config.toml
d_expert = 48
balance_loss = 0.0132
lr_router = 0.00135
norm_eps = 1e-06
init_std_qkv = 0.044
init_std_o = 0.044
weight_decay = 0.24
batch_tokens = 131072
dataset = "wikipedia_en"
Below are experts of layer 8 (counted from 0) of a mixture-of-experts language model. Rows are named router (the router's row for the expert), gate (a neuron's input weights, with its number), up (a neuron's input weights, with its number) and show model dimensions 128-159. Each number is 500 + 50 x the weight over its row's rms, rounded and kept within 0 to 999. Numbers have three digits each.
Before each expert's rows: a language model's description of what the expert responds to; "comes after" lists some tokens at least twice as common just before its tokens as in all text. This comes from a sample of Wikipedia text that the model never trained on. Tokens count by the router's weight.

# expert 2
Description: First word inside == headings (Summary, Award, Personal, See also), list-item starts, and article openings; also a, an, or.
comes after: "\n", "==", "|", "===", " is", " ("
router:578517477442481557554484450530585523518537491501495508509618490570458459553507504473587463498434
gate0:445508446524546493599485546543476494517437468439531541528459512454470470492524511451596472427415
up0:471524457507478562554480529534547481508482430499485514426530517544447602517506516485444458483458
gate1:539497518548546569557520495595561520521630502484506521546619432565534348508486522453488485491501
up1:491547530478535529432505523504571415467482552600529503346467549538483498498558526520560579440511
gate2:515371571505478580478488416504570528540476459525520505528509559517486481480489430454440529505466
up2:496508465445656521527472476603445449521548511429545494478485523515465452656482522507408449437519
gate3:495559513513505551469411513551581534412465537528521508505462478464511500584432455419539573481535
up3:494472402489470490512478480517493425525503469438675437500520516497550506435527500560388359444515
gate4:412490682506563630604479504571532509481545431549572514480505544456554487520543484422604474397484
up4:579527553530483513521467420493553379524523501482584473466503521550523438572455442569554490464470
gate5:571553489459491547497593466491485566434496463556527540533561480489453513510450420453455507507500
up5:446468450461511489546440557459577433457472537446545509455501552554528500541558547533469532486432
gate6:467431533502574513548450521533479547542498440551469472545594509458493480544486566489538564512476
up6:547505537556435468484562497513406426417514524503580517498368476539505516426477511511415498423553
gate7:440522529582471495504503491542500506421561517520435522541538510552477418521503508454464512530378
up7:472488420544558586536510465497475529556489485476536511483453560461475459501497531583474425523579
gate8:502503548471495529452488515471405507475421437568470524462523445472490493509604465494444544520458
up8:492577568489429556491509517527616490495619518552488520366489498516530469592569447500439461409548
gate9:472562532476401510479541344527600483532556455468423541453496493522419467541466517529522480463524
up9:468479557438563461490492485495473457473505497465615477536460505501520445547521520421502477433444
gate10:453536535482538661501409552448563453520500531495482515412528539531448521479532534445418465512439
up10:518540416580463451545501414492472513513527446516469549502519566569525411591476488499476424470535
gate11:406411501468551596524425468495447458492497580551491512511583552451557512478480541469488575494437
up11:480504444513603530497425554513449461508457447475503532515446492564445424480606502492436377508526
gate12:531468526453549559587409531498523506541455472447446495406512533486496419476516502489505380457440
up12:400457479524581439480489526545446487517501495526547508471465510452533493569515517517505517476536
gate13:528532482488527500542485515508496517486541395519472423520580456454524433495548540489514548598485
up13:449487583505476473440449566474593501453538465482490469530533429408479534544564497484498534537515
gate14:399468442466522465436452540510503510567428519496512542446495440437481531500608520429483480495474
up14:501505437405435424412450525487448555500465500430538509512523374494551448445384524560419508432511
gate15:468432562461493590526540484502495550394531488512501477447500594482479515483504521472584492511407
up15:499415473470563476391386534498441460483442493419538495505541582545443489454480621512545497542511
gate16:497499622641612544572549506526523524420502473552458530462566463439564439519515591495418553475522
up16:461441440476475543494462432396450520589515534485444478498494561582474508525616418499499457429551
gate17:482470548504570531561546405509453476474562513566458528445587467506455490528534563496527558492411
up17:527449472515470562481561506636403491447517570497530481500386481558455510483524483444483447480542
gate18:435527492444545481495495493450560467510554588405475499545512473543434558456537507518558558475494
up18:520495508460489565525500407471485451438492510446547501463487465480461517559503413468470531458467
gate19:500492528598497572671502468453476518480458449492444463434506601566559463438499408522562491367424
up19:463452503507450432509506487528527525542498519512400472504496591476480502519468449529485548506561
gate20:504490583593524496635481499534466452513442530493557575509487491464550436469403555502527516496511
up20:443451597639523531571402412469409510518420488468511553569540557471633451523518564521526467449459
gate21:543463525514561609511552545448465538532460475454504549421458498539472470609489463475507574434489
up21:518420431413528504431520493438457511497436430467496479500529526531507587604432541574455570449505
gate22:470439430529472528569503441447506466436425504551447472449516587514483417432567517529510525453400
up22:524506503505517553475517479517467501552598564397596458450495531496557615546491505486586507584532
gate23:452556546521520503587486553541543503465471424570511508434562509501487460581495544448493433500523
up23:471571485485409494448477529556496520426396495545472568510444486502416458535566469500570515586429
gate24:509581573546371490486518541475498573440499584569503507393370467494556487508519479429480503579491
up24:528543489452528583525536510440548501501525484517444543406483549567514545539524442462464475607488
gate25:535482393504424499524546402548551529475588535567522510420551428492490504517477493423508561584570
up25:501517436522584553544498451577461483611472501500599455496524489496512484532500470496508496445511
gate26:473477469436452444596481546511488486567548463519522489526591513574505530468475482444568555544487
up26:567517576559524516550535522481516544536566529514470590465479527508596435527536480470503515504519
gate27:507536480526509526408395424492567578493510496469455539524406387468443482539449505468508497485420
up27:422525537564520525471511413555512442516509535480521492535479484445460479560460502525478582418467
gate28:518580527522559583521454485506428481521535526511447509480581528554455505473476482460556505517485
up28:476484482486522498538487511429437482483487523447464485451443512539454521394499528583498461539440
gate29:552510493393541486582492420555447516457472566488472427515510500436467456498532502515565455579509
up29:572439387533473511453552476495448449417512499507464482509525523558454523451522508487480579551598
gate30:576542464479453485429557510548551500525427555453562511507500518489505564506518452496497527491460
up30:476566507456475474523518491392575490506507480521455458532401464498490496498577546515542522468536
gate31:524550467509539495447520429455553481485505513539592518462488506571454435599377535499526579495550
up31:562460495528504533362510482545451535457401612478465507511386527440513514447538454426474499532504
gate32:526511526545607540510368452506509505453461487483515533503527526504396452545520540499460539417454
up32:473446513541470520469500458430481461533516610492462470506470450452523555442504511535534478528591
gate33:495553530436554553517408473499513570522548467540480559475573412460476485510498458463578554440299
up33:500462426544538488445567513549541397530436534475466503566462583534417460567465509506490555493637
gate34:486467512515471489432468445483523503409418518425520430374471454484500529563461546504551484454486
up34:426489494519519460528587471525439516484473493493561443530508540522487529526429491572586570452487
gate35:567612474478564549505442484586562506547573424577455528473509513509528416470524510502577440496497
up35:461537449433505476355591525495481537471505481544498503561489488407588544519424591459573516517474
gate36:412468486547509474508458544436469585430585532494505510511506499458498528559508542471536461421486
up36:481497464522521529584500457568507408511494607464563490487504544493476421485542509568521509461503
gate37:543435473543543583487531506510442467439514524568558546546492549492414510499577458483494571478372
up37:491510513493476535569596485483503501504616450534571446426475495461471506429609553458523474538430
gate38:483423476479572487516470498501513508542464517554520517544485425520496539561452535471613608485496
up38:532530408484461533475486542442494518457505586523575495478541529442524483462444469502556424464526
gate39:448520539543411513592577470568448536544516510425528537422429567495490459606467462462585512510485
up39:422493451489504509576538469460602502561538508523460479477528511394533489507439524468512493541565
gate40:530529589415488578620447567511405513457497406466491508476532631507501539543504485462454492454433
up40:439479530532428505451506442482548499482572596521472533434382485515439505497502440445522524431569
gate41:506567426528533460535372531466572520457487550454504560474484543501520451537538585459578486493438
up41:529560459518498523459499590532456536455474559449466507446473471510523506475574504483506459564439
gate42:516487467493531575453548504512498500539506491460501488506429469501502491447486455441582459476498
up42:489436539554523500554389491514473551464522527439435442433566530499455545463607591508543545510504
gate43:468476458457402592505468584505528585520570494441587547382569523553445560494462500432493503538467
up43:516526482561512531504414497534463472470482429467527528469462478477625453440497444454462540467422
gate44:493514364402437549509486514494582567521451545601586613499439438506488527500458476421556473579512
up44:500497449473460494473492514507509454550433441547465473515532482468553442538367487469386533603493
gate45:544488585510517496478583528492574510501528388520439447463528482547479513519431486499517533405554
up45:546514564524492547474559438491472484499390501525483453458502500474548501504477437464505525431432
gate46:561530501541464551448513491488425576555476508443448526503543618482551543444481512524477511451431
up46:567558570491501574555516426502465511425487521487478508444509327528594546532434558476426550500443
gate47:536570411525508569518531566505533546517524439472465497486572481569409430466514506552490503437537
up47:434481479569582507465479418467447449478551531537450483573524447512533510595530475478580548467545

# expert 0
Description: Possessive determiners (his, her, its), plus line breaks and table pipes that open a new paragraph, section or table cell.
comes after: "\n", " in", " during", " from", " on", " for"
router:560467498479562552505460494484534467463452538499440490483501530480417462454491543444581470518437
gate0:537416494563526482575422445539435472430452483553445526570499529486489455559521542411443528416512
up0:608432507432502618628499544462541470656489539513489485451415509546425503510538566450499584461507
gate1:480547450522549547522544570490515495504528466566473522521536438493469417533497604479490528451448
up1:437510627499483505439471524573504465441497437486513485472506556532533475463535466512518560492563
gate2:526480579460476589511536568468583506474496453408580509455505596566446458485506425460473490493407
up2:505441478570583475536487375558425458396479421517464545494496513536507459520494462456513526526454
gate3:475537473498502556482439535570545487485525594488496527395397444450458469581408478479471569446580
up3:504538483516480491570533487490511433461511409483697439537514545490540482487585543541475443587471
gate4:454534651490548627548514498537572478416555510494496496433539487555520452414511516437497474483404
up4:610444556543507513478532487444536459532517512549467507456497503561558454486477516573452534465464
gate5:445535485480459478506547533474493522465497523500543603447482513448449490514506470449523507478450
up5:411481499511487419520462602469597460433469543421486492522485560501444470492471578557551442515486
gate6:514481530518505507465472531481513571471438465596478495539540483450467511507470482521453516515560
up6:472457553606527500504531470410483429414541544577450453519462498490472531423575478446511502488525
gate7:449457532536535497451463509518526519432553492489483493545567571502499494530390503474495572477458
up7:446497458489535532513637530559544535536510535494569514477392417550453534421453560515507415521607
gate8:481535599482461509516489510505528486538461516540439494472491440464516471523528451458502484544520
up8:453509436521461472489493499569496491550527490555501489388495573478466484636469532500430489466534
gate9:444479562593570572520497457531486459538513470420410520478481503478459452498546454487486539519520
up9:479441530457537564486433490549508479473425552453520500573469484491476416539536512408485563543460
gate10:410495549493532623461560459552534454562522560478502479498438515491475507498537437398486529478441
up10:490518402555531440510497540421520525464542451475457528462463543574490480564423493517505447529482
gate11:504477494489501631455419524432398479472522545501508506483553565490527481480552566407467454480496
up11:493506491489608484573532459546580527465526404509588561550469494549596459540543479535527529507479
gate12:496458464477555462534478531467495495530442435524467539474547542455457478500438593544506397449550
up12:456514450464477489419522489365425505606505505482545499554455525503504460531519411483531519520468
gate13:542496489580522567547514527516454552549431471530411476533505531459467572494482539462555442518500
up13:485539610555495446467447544507540525527514491484497507536499447492546477573502417528431540436505
gate14:452463433503563435428377517481470504591434503546493530527444522462465501520554583469478450501581
up14:470464477520478459538485570477467526491468486430474481462591490502549540406382526544445497459468
gate15:466474510452488562481564562423544506322502478503455465406503545499522530494538437449465415496448
up15:519574562473430522382452440485497538495525439512482516517451474499430579486460455514512550467611
gate16:434433545544539483456497556476485487451504500513420502463530489493527421436537571521551477474499
up16:503452469464544524539492470460542519565491542410485449459466495598402573427547455489470433468509
gate17:485508526532532482509499406540522539428513500463473504410536553472464534510471476412549569418455
up17:455442448526531563466526506551526477510500522473539454518460489608555488500555465515439457479576
gate18:474563479467552442526454402423486488470553547476552494485429463496465505580469559522563484441453
up18:471474474461479515630654471464474479405465465492489507503501499521498535449478439461417563556417
gate19:451506508537527524510474511461500542547433417496484503479577629577562489461488500520537449440526
up19:498484534477534506535523475518431504518487471434426463603615549434490559536522432499464556499400
gate20:501516590543525492643517553501532507542551526419471489518526534543522487461505485446495484485453
up20:394498581524465510508475524420588520478520427507510465520546557544601420537536501510480516477394
gate21:474540549515525494568455547463493488561436531508568561372405563543413413575513567498504469504496
up21:489446463382555464461463516495454539501447466490529512420453558500460549536499545577446528478496
gate22:517501496477480515560530507494453473406576517465533498517476629501445404465507531561539514581523
up22:401508544490599516516514535427476530466545466512488505411484571514523576518484553518514497535487
gate23:497486499516479549444397556507416506457469537588416503411578478408510501564600494412503503473553
up23:485613470578389557457416512626479519527396507575484538527516526502541499478575516479477565620566
gate24:467554565536417517494468512480459546509568535556538514476480470519581524501547485467552462429369
up24:464453466495610488476515474498529492528556439475360519419546489473460526543509477488471498559479
gate25:449503518510497585517513464521566533375461489543521508405511572489510522564470518500486579449518
up25:427543460522509464537526493661495529497416451478568501467534448471492541464544469514497511475505
gate26:484538442483509465554451499458498462530494524422476451462558494554506487461423511469558484529521
up26:528565520526505515559544492527448499440556588533472573536618552467516409533521506515590464462463
gate27:525489524508469524510399467516445479467570522474597541513474490507501390553503463447573426396463
up27:471554555566592514556471538536464496526524591547409559492544492400543484571465456476557521566529
gate28:479555478520547562509498515456419510554545443512529487467590565504462594474408506419518434542452
up28:481552557525556477581476461436540471420553525470459493509428487528476462435477477555487517536425
gate29:540520631475519548591492531546491530497479564476445437526550513525541582467488491454514467510514
up29:538414440477429470448548402449484477476493491504470466521468420473472527511514548464556513453596
gate30:529506503444465532529515514512549473572430489453621475483489490475553508490521516501434515476490
up30:453607544457422541471525479415543480482549537483532465531444480495543406548606531549504530484481
gate31:459551457496539573473489436462496523499527373550538500368493406570466433524434529483457494469526
up31:516453380547491445479418431543503485557432526423457477465522487533504511482536483442515486463517
gate32:482447538515596488511478467462454476395441469423434492478501483480442513560541534544505551459464
up32:459436521467473515517491500511531469458530523490413467537507539473568554570513450489505491575490
gate33:480477534503550508533467456523478515590562540473438504468553410491446461394500473452585548551449
up33:496569528478547537490510447607469443426477524486528495467428594521508416556571555428525524465523
gate34:459462517570435530437474409541601492432460501504563441452470508543488491545488482524525526455503
up34:527483453568522501487520465597493515508463464522518416514501473554573511413456458563548565537440
gate35:521523416546488577474486446556594525565563511459440560552486584508475461495506559494563489523471
up35:467551506543530498468462528526450527502551529458480537539485513438525606522442581531535445468527
gate36:472487459488492544442432524482487621493535610421511511470484470522509503497560541483528520411562
up36:507563542519562517480481522558523397526520550387391491521508499469409551483515393531595412507516
gate37:493447524613555510484476547453453476493440498563482513536439501464445433519530490482561514473442
up37:457440403499522517564590482507510490503588473406551464514465575544574555436522557455511465366470
gate38:513406529494544487551411499456490484531554573529522528442473503542483498529443595433530560426561
up38:555547478372444518460534570513458514519569617573457538426551491493521565467528528457508484450519
gate39:501502534566507504556456545452500489577468562419459529483473541496458492520472459502545508513407
up39:427453422435511525480541496476559502513474528560551473433494512482432468537514524455482479482572
gate40:475433534406502563532409480594493449500429466432476474445454489446439470527443546457474545526458
up40:507469521497519555522410481484541537452532491572408552400446512491483551559562431493457526488525
gate41:574530414497529428515412486449608503451468519472504518539508540500509505507459477395548493406455
up41:536522472525492506469477474520514508521451556454449451491354445431464463478461448453590410486494
gate42:510448478560509549492524387558500480543540406503428497515581481482537506477518426500594505476494
up42:507522555447540505545451522517522536508454539456517435355502464562493495505594540502460533540484
gate43:414480576487456577469481487417509604517500462584570509430506477526453519519496527498389396562441
up43:492504501565534644501399452509484495452505458466476507474520510489565512521500528499459530550471
gate44:455535443502446471441461472517505567569381477515485522511534446412503468506427454507560545468509
up44:486569441551499469494588454554462448471450567458516436492510468521508538500427547513394562451457
gate45:541513470469537512438399469549527552526438400470496480439492448492520438437509499511505450497572
up45:522546537534604544565548511509492505573403498491471490486528492523542490529444467435549537496431
gate46:487486491582430568493471404501497509527489549528493476461533569553570553448466504531570495493503
up46:504600482510496545501529409516536525484529536489525514471481482562538546555455491459517550566466
gate47:505506544496409531522497467472453515513470426427533524519573472572452485467541500551511541519456
up47:502500503535527444430424480485510503504554441575511545596529466466568505522460481501516598520531

# expert 29
Description: Function words and punctuation in biography infoboxes and lead sentences, such as "player for the", "Plays:", "1st place,", list dashes.
comes after: "\n", " ", " in", " for", ":", " ="
router:552481486508550535515494547501460458475469501461516506474520567491379512540551565462579555476406
gate0:513513463532526433520449479501510473484547442516534536586517472453495454578562494514499471483523
up0:561584525508438521568467554488591499608535534486422517453493431572413536535553558454528490621500
gate1:517505517614652501513452546581472507409598485482465514433512432472514462552554557471477568461525
up1:389504532444517618413481546589475462478482502519506477434453519497512456485492488495519556460524
gate2:457508488467502529489497566450533484549498422457583509498496624560439476507511488430520480524416
up2:476487438603431517536448433608439466506500522508462546599472540516509453502567445538465485557463
gate3:479537550527479534525456571537537463426506539548455514527484474479491465603357520488564575372546
up3:449501540476538523566524478513491449499527471455697429539505500483561568477516552523464411512514
gate4:476523542494536636541413556482673500425567493478507522468536476480481461492554494469599487491470
up4:532456491445444475534561498543460460412508529475519473506520569553495447611476529509481439464527
gate5:497457408509432567541534501497406517528581543522526613439538541442489478452505470453559536526523
up5:446496499496499404500514502475606438447494491506502481544518564473479454595481556554519419436543
gate6:587531561480474504493421477514506549439509414513479461530585449502405551486450485532543580552526
up6:456446506509563544489536497497478475447524521525448502538398532439546475525574443482470497490488
gate7:477517570484498496483445497552463529563553549483494529536567461503594492532433500462509584585483
up7:493546430537500523509627482441493512431463440524538523563405523490435495472454585493514512532525
gate8:462469598493524549553526551547460463516438416469539507503468522453455454535602477454452453542509
up8:404542498463471572503564507513489498539482456552504488445538593533509498596482476434484602556510
gate9:413581560575519568483516478474594447456584529424417517469507529492451492590499520496519485526499
up9:504507453461520445510557461507536424479473491488476450608479487544532455558427533516543441446405
gate10:414529548481528571523479448578539457591447595481458483388465593511477471556557444443546450500588
up10:439559421525530477530509567475518547448590359506494558484516569545545439545506484512483527464484
gate11:514507582480528669521475556457435468591511538518532500429548523470574514459548539380560507486492
up11:487464514512685507608505447493508510470489485519577569511455500596549474509546531497473592457468
gate12:499527481410582472464466562512510484559438545498416490432565513521473448510449496485551463495441
up12:420498445496583537500519456442423483576483572522549493529461510453514472466473454489577497548534
gate13:493531479591501560530528517502434533540425387522501464582517547444544493431524530502515574529449
up13:445491547480547447438514584470560516491568463473546470577481445426519411519527446506534562480472
gate14:512427394502499433422441525499551500492480547504526541524461438500467512571553530404514483522504
up14:453482493445464500466507519505446544499449449492416469432553469470555536367451532568421481516576
gate15:436518573474517514479548515540543547466504550532464494442499555489387481510520499432533528516441
up15:493515552468532570466509511542491487556509482506390467428564552615445554484363582468483408492562
gate16:507454587543637491562501512523502502428533450495482532506500517484523487504523570497507545548470
up16:475460468496474494493528477473431496591432525444433419490494601513484584411527484511470484394528
gate17:488583556486605474519520498507450515361497410524569482454635540465480536484430517529542520447450
up17:506545529496478566545493465477477509492524556484525504479481497535494473510546582415551542513586
gate18:369536518446532445542493438461474493499553542412532510564483418533436498522529546488504492409499
up18:460423511476464549541575476483525465506476433521438497502461537433452457521486464508321625450393
gate19:493548511498629502567463451487485556480480494520461454420520584538568491508499526506475551348512
up19:495488601459487516546500452475560521442528482482541477616578570501475484588480506448561576403431
gate20:476426577494511487575531569511589473490570466405497514489488492505486484456497452514513513539452
up20:476558518574459486519510514448470546561489430534447453509522602538577522504507474477480451494413
gate21:476475483493555519543482473459423471601429536465536514483479620522445526600484573485487509497564
up21:479389473524513531454557404498440475509456514490470508520455528491435584558462514526470565503531
gate22:495401528444504545535565494485439461421521402513490482490527625467480494463497510534534542577450
up22:397508415541539535491379478455404553587539512473543479464497512521451499523447479487457503542541
gate23:524533524528485443555441495464551515457552467547521521520535538461528453577569548459542503396455
up23:446517419613438487511520520560545521571499407500442499566513509496538444455610471535468566553574
gate24:476521549584445546497458544524531528463551426573508541394551485490525531469479465466562494538449
up24:485508487475553559582600592462535521507557410468423489410618564501485524519489476451417449545416
gate25:448592495524469557513491494564528531445503436551553550467578386457482497477525581465543588520539
up25:432589458475515492542538544591543486445500517467497446466493503490521542536502412510481543509524
gate26:545497515503418527471459524493435495579495514490456455505502518518445523438430483476542547550540
up26:513561548532590452533488531483549504497532484441484589430537543408505404473490444520489525585515
gate27:568488472491439495462494524564491477453479482499523616518467537563540441563481562470512574431426
up27:475416467545530499590436416547476449427558543490475581468492542504489501554443499508501513528538
gate28:460550534528578561578502467502504470534539527475441487430516533478397484467495512520490456484493
up28:480480459393523412560493453522507486527522577416409444488452466462554516505489494502550532531573
gate29:584494538469451555551453504486444502563468453492400447640516503445526398500526528462555584461421
up29:558541490511500478497500417551434458433541509521451472541574475521498576464484572505545455431499
gate30:541455437473423435490543511514524482476453597372558499599445535430451523524469496477467571542507
up30:416539515520391433498449569446505497468493452534482516512407437495557394432529522555489508466571
gate31:444508395516542503491506472462635496534480472491497525381477529563393454480485481460611540471430
up31:483473433532482571438489443459561539462424453483526451460501581421538452465569486451492491575611
gate32:550545628561631473518500411479459495479520490428403506505503546497479494557577506501481476532482
up32:442487560508506527527495544456489472448578498495386498552491506461564586498538447498527497576376
gate33:433472570420495535498505451553453528541512498479429502539523444444479474442545476481552649571498
up33:488485512479540503440541524508607511492418567522473509477559620523404473462479540468494501438607
gate34:402461583579481539477497430572564487391578511478500461536494512501459525502573462553561478453512
up34:543445580523512545507503375537540496476518463520541462484486549511539522562532426555476576516511
gate35:491541408546535457489511512655551532516550569427483530509536599483514481479484548457530488474492
up35:447574509498535488391413482508470518494581526532509537508401551415484492470414527489568440543507
gate36:504509444585552500425399484478498601376461570455468534493504507495518420425501501476555481447637
up36:548493448586591521488447482507493410528489561466455452548427466411449453507546422516552521571474
gate37:470466562510532498469570476450393474377455506544534501556494538548433529516521534478510594465427
up37:500489434600480526504560504550544521572526438453564480491444511513518550436534493496529506535520
gate38:496397542489551495552465497481474502562516539548497474453475534528479516469457624397629544403461
up38:539460508419465481478504541602514482567511547584461504445539526454431545452477585455549464481504
gate39:489559539472510531567474500464467495528449544401580476473546516507423519507474484514545502473328
up39:407487475432525498514552482497498478596499453464590486406541506436509517473558539494500507528575
gate40:508478593434507495575432502513489484410441485492478529431448452506479545590435478474465575520503
up40:478506459441498477479454548514496491523457472515484535423480532452506485527572525549470434487485
gate41:629508391499494541480480503507505508439380524511564537519486523491549482547483502455579555398501
up41:546545454513481542458547503492414535411501513547522450461401496454522497517580507431427435505465
gate42:562477536516484546533475510521480510537533447502475506490565473487566526505437500459533560467450
up42:457546475470592437493449526475494521464499509468597409439517560513464477526515504502537503488545
gate43:510446443530501593518528456441583602506514476525562521477509567558422481466471556478472519505449
up43:495528520523414527467418517561430512467478517474525495485503512513643472537472439470391469521453
gate44:454511556480501543509546539495448570526453563501589577595498489437504417586447525414464491492515
up44:486452468499425466430572521540564477512446536467457497473480521427511464467420511491467542499533
gate45:527439458468555542427462508512499517547398456488484533436464576437413462434493500477528553477537
up45:535485561552555572491548509482564506490404461569539506488546589405480478421502491432509475423475
gate46:577487516557470511551475446459459521557465514521486542461532500522476490460646524470518483516427
up46:495515601531566508546515454401477524512522524448461484421523388564479579543527478487545491525466
gate47:547480459553428499492438465531559487453498466449412466491469432571441418598488449491464587475509
up47:534529498576596548475433434538558485611624515517491531530499473518541518521523485495501498537512